config.yaml
d_expert: 320
hidden_act: "squared_relu"
moe_layers: [1, 3, 5, 7]
router_score: "softmax"
balance_bias: false
init_std_router: 0.0138
norm: "rmsnorm"
norm_eps: 1e-06
learning_rate: 0.00782
beta1: 0.93
max_grad_norm: 1.0
batch_tokens: 65536
train_tokens: 446900000
max_steps: 6820
dataset: "wikipedia_en"
Below are experts of layer 3 (counted from 0) of a mixture-of-experts language model. Rows are named up (a neuron's input weights, with its number) and show model dimensions 0-223. Each number is 128 + 24 x the weight over its row's rms, rounded and kept within 0 to 255. Numbers have three digits each.
Before each expert's rows: "comes after" lists some tokens at least twice as common just before its tokens as in all text. This comes from a sample of Wikipedia text that the model never trained on. Tokens count by the router's weight.

# expert 26
comes after: "| ", "–", ")", "201", "200", "202"
up3:089121122108166146135181135135123128110147184135140144145135128124117106118162086116130156113117145125122155095153102118185138114124118144109099159115138093113098127116182129132088141130192129133150107119177123137091125097141132096124150147169150171136163172168148149120130133133125122164071096120133076131143148150102119136110116100127151127131120118127115118137130112085147169091123142121116131119128123124127130113130111103133100147145122116177123110131121103116136156168097125128106088091152113143157119129139164168110132125147107094114144122149117124137063128141105100066134106144134091136108107178113154116137204129137109118170084148081158133138104087110124108158137
up4:125142157161105139129125135121111136177140076139131107123137122139134152095187112137124139175094094132168129144160145117150137103140077132134074141111113171142151123114103124132144122132119106109109130141134116139112090163126121104153100145136122095151131112138177172105092130180089112085114127128075070121125121092161123120129125135149100115118125153110136116171125144140143081096126143105120151124123135143130108109136123130134129151110185102142132134105175102144090147106125132114132101118125120098153119147185153138119114109098142112144167126114106097064154110135134103166089145159116136097116096146153114100160133131126148141094152139110116171147186099161122144179160
up5:085136115128136089134141140148127142121136126127115177124145166107101147124099148147119139100159094099148138150125174116126140125105128119147080109114135109093119175143113165148127104077111189160117101112122156082132133087148153106094098128131148109134095082132135077107155157129142100142125118146121230149101115136144132123150111162094098106071122151132129131139098127143092149139121143103147170130160115145141129132140146136159145145127121084150095123124126126128130135162122108098131156113139116111115137173098162082136158111098144162147156114158080129131095127117122114124166120131128119140129104115149098148103146100152113139143163115137070159128165139171137134100107
up6:130113105140133142058175166118152165107129164148143120144143148154155098133151133127088148121128116110116131114111119115133160117118130128081119135089084157154120126144121136128145144103120147114148119101130127104126144096117135129166147150125158140125102161112128151157095067130102089099149154116118108156167111126108134165116118084150136116150100098131157114155131065212141117148117145135149132170141089099117125096166137130127121102113126072110129138109142135137114131157104126140135101139139187126152142083168102131140098123129095113147104127100125087142131131153116140166164130149102178141120129169114151070166133134155096093147110098110133157146104115136096117103151
up7:132076150129099105145155126112114143131078143108112129113173097117151120115122121139093127157138128107171129107096151148150110142113133159085120115123145172142100133147145144127115107114137125110143118121125105153145108111116135135102111138095134088132091152169131128100106087164127127098132130122093111190149096112113183153114127090129144162159156145139157135119114125148144114129154133176110150075138122109105162178108173131124130096129157144145128114112132152125175108141117136112160101120105165112126069149187151151122126142104118120155155094079142110162113144124086124106111203140109101136131095112141156115125178138096168130126132111123130130111151090109124145077155
up8:113122141126141144083188127113114107113132109169104159183073138070122145140135112136153104097172105128137148169162138104117112167169103141123185137108156095142123130113066154155108088096153144123144145132151150108129140133180108137114088163146162131149104144081136118114135123140137142160161155114115108098145128156179132153128069098122127155134097112154154132121173129157147119139087135141138163090135108100145145135148091145130142098122109099130124121133140117124130149130089094089120108106107162177123106120151127126129163094094146133088136116140151136087127137086102139118097119143114135097145130133141123126119106098108120161111139144139105160122086135117115161138114
up9:120122145099139141167120155165161080161107114121133141080107100121146093113133155099114132133137115132115084184144184137139153135151106115118122166140131143154122120119163083126114107135125107101100139138090153121135104089113169105122124128096129151112146151082057163115137152109138109167116166166106138188120127119143136086136135157117111129129126156134086148151134115094118170111163168144136092169084141107121113130101117150127123119085134111145114125130108132127124133100083150092130082120105142123180117121171094152175127143119135108158095126129162129112126105099155128132116126162115131164122129113109112155153123134149114195118163115085099160130152126115122130125156
up10:121112158111109092122144137104105167122155108160142108124167142093175129116140092137167111164145107134138098114162119130154138137139141079123082064144102128112156136137113123138097132120198125121125144133109121124126123191136115163135131138126145127111105092123103149099170141131091127111136132073152135098124117119133133138154112142138137071150161111155167117143143133095113163089149114104117177159065106124157120101112141104128140162103116124080147144101130128104136143145083133164088102124142118108106181123103114181124176151151150166128127160153084151142123097139130121148167138162150095090097149090128126137138144097121141146136131128134116109130109127109144130118100
up11:064132180118133134128137146132129111122119131121104148121117124155153113116104087139139167147128086132118126160178142079105127110116152096120118161115164104159165151149125146110119169113168132126160113135090150134157137110145098115111152153102073128116133128147141134072134102124113102111129155161104143121103143137143102115149106136122127160144148121104106127103164146158125147130159157137118096097110149147101086068122142143106092153130145146140092085132151120087078065163130091181132144125118100112122131135131123112127112168167125141126162104101124130145138135112141110107132133149116150153107111091135142162131125111139145173140110124154169101123165113195081086154130

# expert 35
comes after: "| ", "–", ".", "; ", "″", "/ "
up0:117099141132110122142118146125113119080091141111181101148119118118148145136113122118100151167088133137150164149095158125126135176074118165088131143127166158118114151114127107124185121124112093115135138107102141128181114136141117122155116129154109182135108110137163136122145144105148143090127112105083118161140118164177115145134117126132151115163116129107159077180070113109130134179120130151151183078174064171125135127105095141120106125135060090137126125110138097120122129116125147149120142158132145160134118135116129141136113121124145143109138148145170105112103141094095167155123099129130132111131121165105160114138124099111076123117166135127136131104147112128090138113117
up1:069114101104149144129136107163096094123148175129140141128135132116152127175144114147098135111090104183172091084174152167125108134116118144083114156120119122092148135140150153136170120131155114145135132115125168136123140146151121146107184128134128161115143143087168151127124130074067130130124152150161167112143155135140134160141142137162127093093158114107114141183128121108100094112105093122088158129102099083146151088154116108114100133117120162141094112114106130138128157138139097148151135122122170106127118209125155123140125149133126134141111142101124127113107113130068096115099130130149106135089125120148123114128152113140141164112107135113171095132096109106133108132112
up2:119073139129148108150088138118118136130102128105176137119102142071120147166108103124131094138158207130163132148139103125125141129163147099089111155091122146138143116147079101104135118141135101163113130088110136155150114148129141138135146116129137093148145100110172098147169168134112115101126098128136076134139119122158140178123154092151111142141129095137124152157139150140106134095104124137151141147146126099099150106102140137072137113146165108149128135145165111158096126130142092182164123098123126126109094111163120099128098124086137123156135144125121148115097141100112140064125145124155164095105135117163087144121126074143114133099146137151153127166096130146130146180131
up3:106115157129129136168099124129142131135124131162076168160160088127078171166122182119113103140152117156124137160144100117118122154144160162176113129127142160137149125101152084098152104133123128107115134108117118112119124100155130110107131122107113128117105174116170128154140124137127141160176100114145096170125086096135136110133112101131165100104141099115148115152137121109115138163134143139139096145101078104139147159112098146107103143120153114094112143175157133100131148117121158125119155094138111138131143157141076112106158106133091173197097104102142136110111188129085123128101097175115099138117110109101153163114119089090121130138140099129101135178151111131121136137134
up4:070116138093172131140107112109117142116115154092159114156172200144127141118094136084134116152114105075162133142158111167121107117104150131142127106142151114126093136155113147110154135127140133091121116134161159130114104147128101097132107139110152153085075150136148124138098122159161133107156101143151185126176133106106117138103079115117137120156134126144151120092162113119131116129110121105119150149140144130150138167139134112145069134132141151150125123095143130109135131091173145097102167139152114143117115103120177105148133160108114143080132123172127083099079171086132120092134099113154155112105125123107159150132136142097134096108107120145094138172128165172130135121122
up5:135120111116113118155121129155122114108118119115088120166105099125117144110124141093084134149125155136172097098125118112156123181162132096189117127157137150128130176155100166094121103141123165096099163125133123152137072074109147103124146108136120099133144185102159116159112126149105090168099069123109145139105157181102149152141128105107105094114155084108128097139133141142127118106134146163143129143098102155125125131186116160125127141144135105140108139102137159149133139122139148143142140118144109136129128096093080109178144143138166132108157137144098149148126099086106081112160133156147127105128123173135116139125127130105104098104180139129106115119100146096170136125158
up6:101089118185181114129155112142112153130107106170135138099146092110158085145136099144123086140133108138171121143119136166128152095104135123141089117139152127178096127089130133177107135117167135131118149140114109117131132130139112144163097113117108139157113170139146152124155124172129108099128167099159139120151128092154087155178126164113114105137147085107154143110082146138108152145170106104110090104103139108169169160126111076118164124127101124099139153127117094126131121135102150098114110107143154118163150146098121103123169117140088096116132129108115171148130148137144126135120116137092102149150125136154109092110115104087150172122101162084162118150085139135107124136139
up7:111155117149100162108131150099152136147132128121154162164121144106119158145182128143146080119135154107109146115117146128160088138135119117075113108132074107131114152110104089147130160129100113144092118105141100120149121148114177127102094154159136132107132111134112130159131133113082111121116137112134152081122172137130163055102107105125120156118099098156146140147150164136137075125142148118131140101090143152125172158127098148111132119123148160097095134095134095123100186113116107118128115086111118123107107155134148113077123109141109171132125133125133146143148135090150130147099198142108119158101128144119096110172122156152113128168138127132108166190144157125115174127132
up8:181142156116121098152145100116132110122119140086116130123156114128137072099127153117144123097134129170118090124130147121128159103138121157130099119092157173111139180144110138146140095123162140141141154101112119099153102114184095150060156135110154106153121144075153128162074120139101140112109129116139128078130119147136125113139153121128125140123134128170133102097144171142140110116091152131143122138130115132108127131148154124112101141129107159123131137114108091172129099114155116141168188163091133115150139128131133154106090134131115112125128058136099146189122142146129115120131120162121123101089118137092151137166145095079138167171132174099149145147147099130094096106122

# expert 23
comes after: "|", ")", "\n", ".", ";", "|---|---|---|"
up7:163140115141131093129113085096110142061127132127139165118092136133121120120125105106152163135140146130113160100134113142162122137149179133113162137152094115128161164106155103106108101130126107095184139095109176140112110107130100108098113125121120143117128139172108130116128130148116149153189084131102145136113128151114063129156113087104171134131120156120140183153117140120162124123127077090115157133094151125138129111108155083138077145120173069172146132122152096133184109114134119134124139138095144110155119118107149154120153121114123149103123099158150173110124139162122111075147126155076107134153129156154122116136124129163123100104137116147153132143153132112125096148119
up8:108100160122091167137134140160121167078143099144093120160158109124135168155124118107127145092103167102071135106129103144109115111134162076131099109146059143098164114128155116133096167153128114158129122144095117172098149171115107156143087070109122117189152152121127094141134133129145116123124111129155150134137108145119108129134151137110156149135087105094132138149130098100168125091102170131108128133164151146117127172135119135132146091120099149106117108075159134143178150110116125143125143120131121089104128134124088113140099117158137097134154114132125082103136099128120089168132152109111100132140146169153138127163141107113181168135123118148116127170142125153144137129128
up9:151114126129109128137096120079161127146087137104109130112156130095149110140125118074118132142142124158153151130138131113140101145143155113163129165135126152107136106152138114161113159133096097101160132111111115128092152097126109138135115138154158123117160088131164111114151123118142115136105180129146089085146066192123118109155203173137122158124112090104142118066132073122116085108112114142153106111137144133107160162144125136134113093100166119137167158128101127122136145151097147116127115174104164122154180108128154110147110124126144156111090132131163151086114112151132093126118095143122138123094116100107087058152156136126137158145133153117133151146135116135144133153130
up10:125128117131111128135116102178097131148158129130111087133140165131127149132124105144165102113134090089104142100110131113156090119167127109168139120139123114149167175115181108109121153086160100167110073109138116161128100111128132131135090152118158184071124140128157098131106164129146155117126132115079116117096125142122083102110152138129127103158151148124118097103156145140118154129116202114100191129154147125144126112124126157080105099142128146127142120111167146127163139163104109149160110168163091132145074122171131116125161138123104107125144117123114125113190124105165105132141093125104150138132119124134172118137125143102137143158105100127109122091117093120136128108100
up11:118134115142086149131110119116116133104147167099145076119122142133143135099088134114140134164130127117129143116142154220159121109135124164127127147122129111167109083162097138087118128075140151135153148111102135120115132142128129148116101137131163112137105140164132077137138118102134131129099149122127141102212121128143131107140135059114118059124110167128115109124130113095108124087088138128088160142139129150125096142134121113126139152150144153137126104110097099159105125183151116138127129158162124126168114078189137165157132123122145141147140112109143134127082118136153072123067127139099105142106115160153100122156157115154112131128137172134149145128107156125122133114135
up12:129096136105161119159153158156144104103118126135135153087116165139111103135126143156120157184121130122147145148170147103186174106158113113103089158136097130159094097138100156137065104133133090100102101099156115098108142142135112090129111111101099152152100140138159159128111125110130104158114074093152100103138164131119147164133100114140116127143113143107116132120157105130123118140171111148118110096110140151147166121124153116171141096094145134111166102138123114136085133117139121121081111156137111108122160123152127178105147105125135105156142130158164161156088080091122153092106089107130177105122126152128099123137139162124121129153111118100174115161161138126160139149113
up13:125128144105123128154120137117131125115132147145128137165114169179115114160101135115159131132143131104136123115109130107151129099116130151126165141118119098153121108128121148107107173143166166103160130126128097089140175108130149137142142089113142119093112145072139135128130154126141098099094110152139158162146108130126140146148180153145095134120138188154065116205136077128071114111132092134148134123130110112139117131092136131095090128148116123175142129081151139110090125118139135169124102116141132125098112137134152219126123106086148139106133152136102151097141126140079126098160091132105143106125100188108107144149120149160120119127107108122120107172117146097100116120117
up14:135089119152108116102142143154115129129158140124076080127121123116160091100088142088101084113095106129131116085144141153139124153136133107144105122135111121128130126111117113136141129120129155117103134119138124118140158169139132149090147104151151165146129152127125126128103198076102115114126127117133096148114156160162105127114154150145118120164116143103143086155125105136115137135116087158096111116108136138108135140076142159193111156117127168132139164172093146123177161106084177119147124163111104127143123148135165138141142177088145118133123160101158094167140095146118180139154108090122153079086116131159139113107117121085124145156167123070145111117133131138111131131122
up15:087076096170110036154105118086120126115115139103128120111174097151132159132098109184138120108117144094109120134122130082134116143187093118143138145134161154162178076106105136108142130127142146117126103123119107098100150128152112165130154076129119116148124125127135129110112173124134112137105118139149137149145174095140162157106134158152138075121127142135124159115126112126117150116118136123175142134110101146154131145112128121106135129122142085117119137143121114151086121127138164111061148116119169128127167153128133116123085112143160127065130124171103112146152127135078162123121117118143115159136141154115111173182149129151096161093131133118128131127128131144159108142135

# expert 15
comes after: "(", "| ", "in ", ", ", "–", "In "
up0:133120099136126104145127098077149161142125084124085127139114132106140163110071126177142132093137108124161102122098169118188116137116129142156144130129105130161137140139160094131156114129160127158154128149126120147108148088143138128151164090101173124137120105136092135127141091159140094107148128108189137162132136135092110152110138106123145126153150145082145109144127142136155162106131119110170155114144117127129110159128129115126098106103116116132115146085140132135120108177091098113121130065096163127098168102104136106079096141154129114119097137153137111116163156121160100135151115102094084122149119114134104159101124119140155140107163164073163110174116111170161140124148
up1:102139121180127129128116108114111133160122137143149174121126083130128136106104152117141142113132127124100136191107114146180124103146149142129086096112150161161107159113150095132160101105111165078102124163119149128149152153122148121118113157142147139128132122146092149118142153113141156088126160165185118128142136135122092132098176154144092104105124114122146116092156136140159085066154122109126082138156137139101084126170121102121121136112136141159109117124097128134120107121158148081096121125140143150125165125091087099126157125139109142112159098156106174140167109102121128117173083151114134102160103152135128116129059128103144119097108121166132131109143127119099180130111
up2:120081151119132145064117127162127137119121196104099172173134183101126121127162122135125118098073104115110154108160145108105114133141148122105152148115119106171124178092105114143115159159111153116113138142097122147162119169197170125142119162110128139142158131118100110113106117150127129111158154081110134127042094152132142099171139158168092110120124112155111098098120135132101129118131116132138124131131113116109105083162130075147139110124144097120119081156159141110127133119126153128115109135100127114158121102124159145165158149124105127122129151125115110126121133101164158103111118132135152124085163113140163168117148140138102124116120112154103122162111100138130150163125
up3:088079131143122105149116117103149132119126157124072158173165140168108088120111114116147115138130139112154180152148101139150125111174142084141141117170130122155134118130090083133150100093153079128137145115141141129095118145111124141154114121116129132156143125121134160180134123150126168113075122115117128109143129161140131099163125160149119118131101173130064145158130132129078110147154106129088121126153090143131156111132120101128135152102135172117139113190100170129120136122137076118122107116140111154129099125136124160109158144137128139156136126129120120141110083123103105165088157105168122161096081110141106093116173128094128125143140143161154105146076140139080139117119
up4:113127129130151144149140160137132147164161102118110116108174093143104158140116169166153137137187113142098132110132120169155126134148117146101140073108144142143097167116112130120142134074102133145119167086117142138176138141140088130148137130084093175134085124096111102166146154143162140104103187126105108121161160126149143174128101134105128144116145089116143115144097172119135149133118131106139058125165109106142135127145129156132162147121156112117123120098114113089149137122113151105123129121112094138104139143121052146093125097109118086177138106129111142114116114092135102099125119106113136138158186134131096128092124138105160145134148128142142116154148110081093127114134
up5:135152116100121101049136142121163112161115130170093115117177115141145147112129172099141130177154124106151124128145165103152104099118132081131118118111121131108137112126103107119111173163145099129119103132115118135104108088147092170140140181120148125179136186131128121135125147119099148126111153093121163128087122112133120099118180114144123097149145114125144127131137121153124106164186147084130116104156104128156154118134154142125116078135146080134138130152114122096128110105121162106106114084151126122115142150136154134138110148169123131124181100082146104141124115112156094145143125104139169091154129143110117124165078119168100131098140141128126118141147126141056132117162
up6:134133114146178124131095143092128097144133169136174109145116140118093153120113098144129134157169103132118147084124107151111150135136128141126088125166130160128122160134147120116112112146102105089153141122143114166190162160117164104152130156108126074149115112134144145145152121128122125111131134127131116179131127124122120132099107139124080090101099127102131184152136088164130120154145121098130109185145126151082137128158116094119094123143130133137134106138130128127124123143160135080143137147079087175112109125135129180080131160142111128116163106181150109133127165170115145114095152059121142123098097080114109124104131136176113141114099116118161150082107139128102134101134
up7:140114119125151135135136109118151149104132161165118134175114154137133112138109080124129131143117116107137115104169109078137086115138135166169168131102172148114121118179115134090085126112079119148136101101136180141103120152141173103138123090138117106103146135113144100119150113124137178123089108115154124114119128112183138096134123115099118112113095155105119107147179137090135120097104161099186177164160123150119110146095092135161118112137138161148101136121146132122148187097128117088131114165098146116147118153150139136108098131121137100113169116121108129149142122089117142130157099114131091123114122131146045146125161149105168114140121117157122139116105107151127155163144
up8:127128091144116072130121132140113114105113141129071130137160114101103111143096119125149137103168111134112149130090160127125087120141147140134073118132154108137151159135143134159099120095090171096121114140123138143139132119155147090133147157124110106123122106150131109092098164126152106122083150160119148129163115148163105118136125139136152125150093160109137100131127080161102168116136162075135146098110133148103095132121123106132084119133143146161164076133139100137145147159157152117139090096135111110159102122104097162079129141152149101116133156150105148136104184105151145142183111087119129111139120140148128139134142079140132100192168092155117142166167100160132138149145

# expert 24
comes after: ".", "| ", ",", ":", "–", "on "
up12:133107114152160109177132131131136107121099149132122140085101170143127114081098105109115133133127148106155107124137082106168093122167123125130111129141140135124162110148137145135117125082123119127092099124100104124109125090138168144147120133164135127154158144083105126116132137132112149144141139135119140139105107139158164176092109120119107142123133095115087082089133155121117134134098113163109155115169113152149151128141138093101106195121127132096111165183072140142114177170157100164147137118132123118119159141094114079133143132132110086102109130179146139124124158109145168137105135118117117164099139120170117156141131093131131148162118077089171155133126170156099141087112
up13:170128093157125126151116131110156135124115103112117142189166119111122111100120156121140092115118122164106117134124153098164134130146112108111133122104149145137083174129142103108136121117154115142165113082093150117097114154130175140101150086156140093117087135120154108146125137119119108080140130127090152135177118161091159161104130160133160073161109158127145120145142099136107097101159153165044118098139136143116146136164135171122131109127113092135125106156188115130144120126111129143130072117165126110115142150150084098090121149149154120130112152135167145157149099124129128142151100142099107111139139081120138102161156100136139136145165134131154123159079110123109102127120
up14:090141122104119075139164139142160116148111132123132135161125130171169126185153073086114140104090125138133097103143108131093132121145119139128100125105137134124158093102120161168144092108167133118119129124093137129142159165105114118156107116137124121104157128093126141118126150130145140174147104175109135139108139162081157103120135111115152096171109110140118145114124152160138148076162132128149115099104137109194114124140114145138123119108075103099114136137114129134085146087076177129160129141125176109125104114171178127122102130100122123086150129126118156123133143120094127112089131123135134158157162132154119100116132110158134146158171109095087083159113136137136178134132
up15:128131099132112165114152158123154170153130109131097103105128110158131104104114109114132142115153121103128136086160100158141102129121111110107078120131118129087125106149097123163078121133145135071132147185082135143149124113166116157098063156092125128142113155148119140091127177114130130127144136166123141097102109157121098143123117190147130115123135113119106093135129174112156175089137176144132093150147102101164107126108131129081137121148166128147117130164118126082121074126117122143146143109152094112113113144167126133159134126125107159147154160127116147139133133122098141074173082119159151120127140134145150114132135142138105158091123094150129108161133148158167150138083
up16:175096100098135144124105112145115148084145147134084135140152119114111103123083120148153126124104110111113123144148158154137161141114111137149097144110139113140093148082119129110148120110134090141087166136117081174143128110141124126130153108127094123109150127093137160106110141119133081123135155099125143090137149127132158105123129132148117126160126189138140105104105115198113144109085092141149147157147134082111101099127100101101108148166153136125161098153132155142084105117128125123179174142079100161182136113118157175171139150132142133139152124111077119156108126148164127111150106132137131088169138113099114158154140153151142101117106139131154100106143110092139118176131
up17:133124136124112186154162139153164131140128152133123096133091124149138128094157114117102112112146099139142134118141130104142139123180132108127130133176123125090177157086116140085116101120118166165106147109123094116108118123108161146132114118120134130136116087102130134128156098107133095128109138091130118075144132158129147156119123107102173144139150110105110172149137174152163134128138157119117113181148103132071141125137103143137156124090112096149137136140098102156119124127153156090156176103075135136134135124184177117140123088092132133136154169111118144110118147117128098107112113139145113129129121167169155126133127138137161107134133103117171105120124102132097086055058
up18:133136138095122133146142109102178121129178148135111115166140131123132141111110132108170148143118131134123135102135128088104138143143122108135127089121160114131112165140145136109144099115132149131150093126085136130108160078105132111103086098124116143067130112151100077131138165107125147115096117099128133125110159145068113114147194134140149120137124125129125120101161140143071115134114098151151154158136133135168109126093126130107108118113113137131109139136124130175167113110104169128152130139145188156140187122164126102164118094173112094129121079118102099172128119119138161119110159121146141093180109136146112133135171101107147154158156130162149096071124090141107117156092
up19:131097119148129120132164090145140102105167152074082128121101108130138126119131092134134127114172100160170160125169123133109114146130106111093103137146128129125129151174167153110107160132112118168150131151095082110131131111112147098149121127139112130097098106161109158074130140128177118146138123131183136157172155103150140078122103165166155128141100115082136117132128113120088125167142128162119119089175140105135109128102099102132127139113149128114123117155150169107163127140166170130146085100121056149099126110117118110145154152122104129124134092154134117078104115159141112107156171128147102120092103126119119134120114124134139143108140124109146123122151159090170117153176
up20:109141136105121118153154124126122167116141128118166142153130108112138144110155114079171124139132075098089108127133119105137122133153111136170157116114129118154116111151137144103146169094123150121133158150172108099117135105134131107143109130137122136147170129122136082135119173131070138198073103154104134133118138130137100117104155127126160135101154156110101127125112116154119128119141138177093102112145161143082062138104138101096083130103155144118146156121170096093179108149112115139136094126129105151171107154114122125135114106133170128121101141152169142135179128145148145074134144135114146105134158177100086130120086149159163106124121112124124089145142095141109134123091

# expert 11
comes after: "\n\n", ".", "==", "===", " ", "s"
up9:149124168088091136098128166114149154110093129136144140112125128137134076151110140131151180145094119114146084122142081128083113115067139114107102200101113133107129117131168096128117086126099114113152148156153093161164114088141113178171147157148121161098152147120148133107121142128132119159137076123125153141116170132134109127106132129137132112100142143130128154105150131126095138157145124140102149134111143154114122132158112135128095101111152138082130165157114154148112108099153155132142111156124083137113140167158092131156097153152128130166145094140130153129120115078130098131138167158132122119146144111109146111147115099136104121127092117145086082087093162156120173149105
up10:089127166148101102078144103121150137126124158123157107159145098144139106164121115130138114139164165161141116111115174107095119126119114130123128133129102125118116105110145145107152160176135116106139171120117100113132098129184123132192154157128184104101152129154108149092151133120122136139127120116111132151167134076149122097113119109147128142075116118170205131118105100131144115138116110134086109125111068132084196143120112119118148090104152114145139098149109131165119132137103096142103110121137112063116111133094097186116169122122154156112092132120164129120107106094127103107135158122170129120154126143140126123145144124152128141133102111114127150155127144117152135174112
up11:123171132181119129141104130130153142105153161095123126113101088126145122132125127127120136148154113154147128104096142119166132129138121145130161075187148122147126128094109125165131118120098134074088101141128143132154157114123143137086120140114103137130106155111134126173116190123160164142146121147114140115124104115093163112096137117110140148156137159125137111152115111157145098114096096158155109137124122155147119082090144138113093111102138066115146138086131148126105142163104134085139082107100149146160135097158093097149096162121071113161134099139104138144108106135140119133107137166125114150099103143154170138128142091085140133135151070144131127137201147147169111128134
up12:088117113132105103148148133166157132120157135133104114174150145109155166155138136130147146133107136099091167067102141141107144125121109152138160117124134132134134078127109100150101154142155172149117189148099089093171132112113113121108141116150134083096179140105137112112127124095156148108105098121149128195129099116158130133126137125149139151114155115116145099099152104099134105119134133079117128147172129142159135105104159155142166105162135091150114114132130127158084112103098109125136174130112174152129087150141164112139139119084081112050097142117125159106113138156089157114135104128135126115099120129148105129149113154110142099126108149147153143135098095152146153118137
up13:129126125165112122110134133134181140153126173130116101115174146135097154104097148121164117100122139059147115110116095110205092168153139133124114133139128141075150108132110128158133131144139129112158116149144172060133092125119105148166145117134124085122101181118112122193151095110128159155146140133116128120131106139130135122091132105093165145101081109128135112134128104141110140119165103132098128163102105110128097091170109094139125107127113105159114160159134146110135147160093155127114100098161110133141106113150144143135155156117125118114118154132129134110174141081128096108144120181147147102129152139121114083150160150144091107107140157128127156144094099121160107128108
up14:162171110146119132193151106074118190129124124191129123121130121119174150096121062128129128112112091141093194125124161119127093090089138165133164089116135162136131173153150121098116142117108114120079113125086144119114131128164147142147120135151114139138136130123119151159102116137174157163125139123136121092145160123126102142139126138106133100119137164111125143128156116126112134119126134128115103109118129121128092131069164121171114180099110144121127098142101095134151131140118076096097114165154151115130119123093149146127092175127154142123106152141167167120134130091146147146145119141126096138144137136090100107110144135175153116131085119098113130114099107097121106111154
up15:176134127149142155145115128166149165111141124127149084125141126146140096138121132130123146121166153098108118120134110118141151091088092139115139151110135149155139104145111110122112127105121103112112150152141154075124133133186149167149098155166159118103150104140096154101116113115148151126157123130100114147103101153142117168130139178089097149122108097110109139135146145099094140163160120103098162130149120130144109143114156148046159120091129100133103153106120146136124108141077148187160145099088071139154120123117148110112117183154139085101127142133164119163142091138122134128144114097128165102077117125105131132128158133151110153149132136131097101104151135098148116096079
up16:124142121153139154136164158148136093127138137124124169131163115114148123089155155145155110172144111170132143096146152164139101127099168145080100107106124097133142157123108097119142108116112145138131119135141138129190119136107081109110125158132118119143105077088096129121109158125128148165169143154117111143124150162117096090123145129095131154091109120153108160091138113117124136130149126103119110144103119157125130145121116136132147162110127147115125090095133073112157101119046092129117135117149167132117144136090141078115133106061126090109161081125197119137168114081139135135138149110150145114163091147151111126114126127160156151112157157128106122126154108135153164123145
up17:127144134102131153165101150102155088148127120166091167114121118128134113103137134131092101152191121112122141181124132145147093148143146087170123125136150128116103135114144127153118141147144083126126116163064097143147180109149136126147139146094111141151177127109139143115121158122148129126150142144118105098113106107149163115128147121150130123142122121098083125169184106143104111098136138140140144121116098159159124154104107123080107086134125166118144132127144139136177151118075159115131099129148131089135125165167119131046090109094105154112136138130092125128131109125149151111082162127163162094122108144127137125108147120136134089115108080129163101141086125164128138140094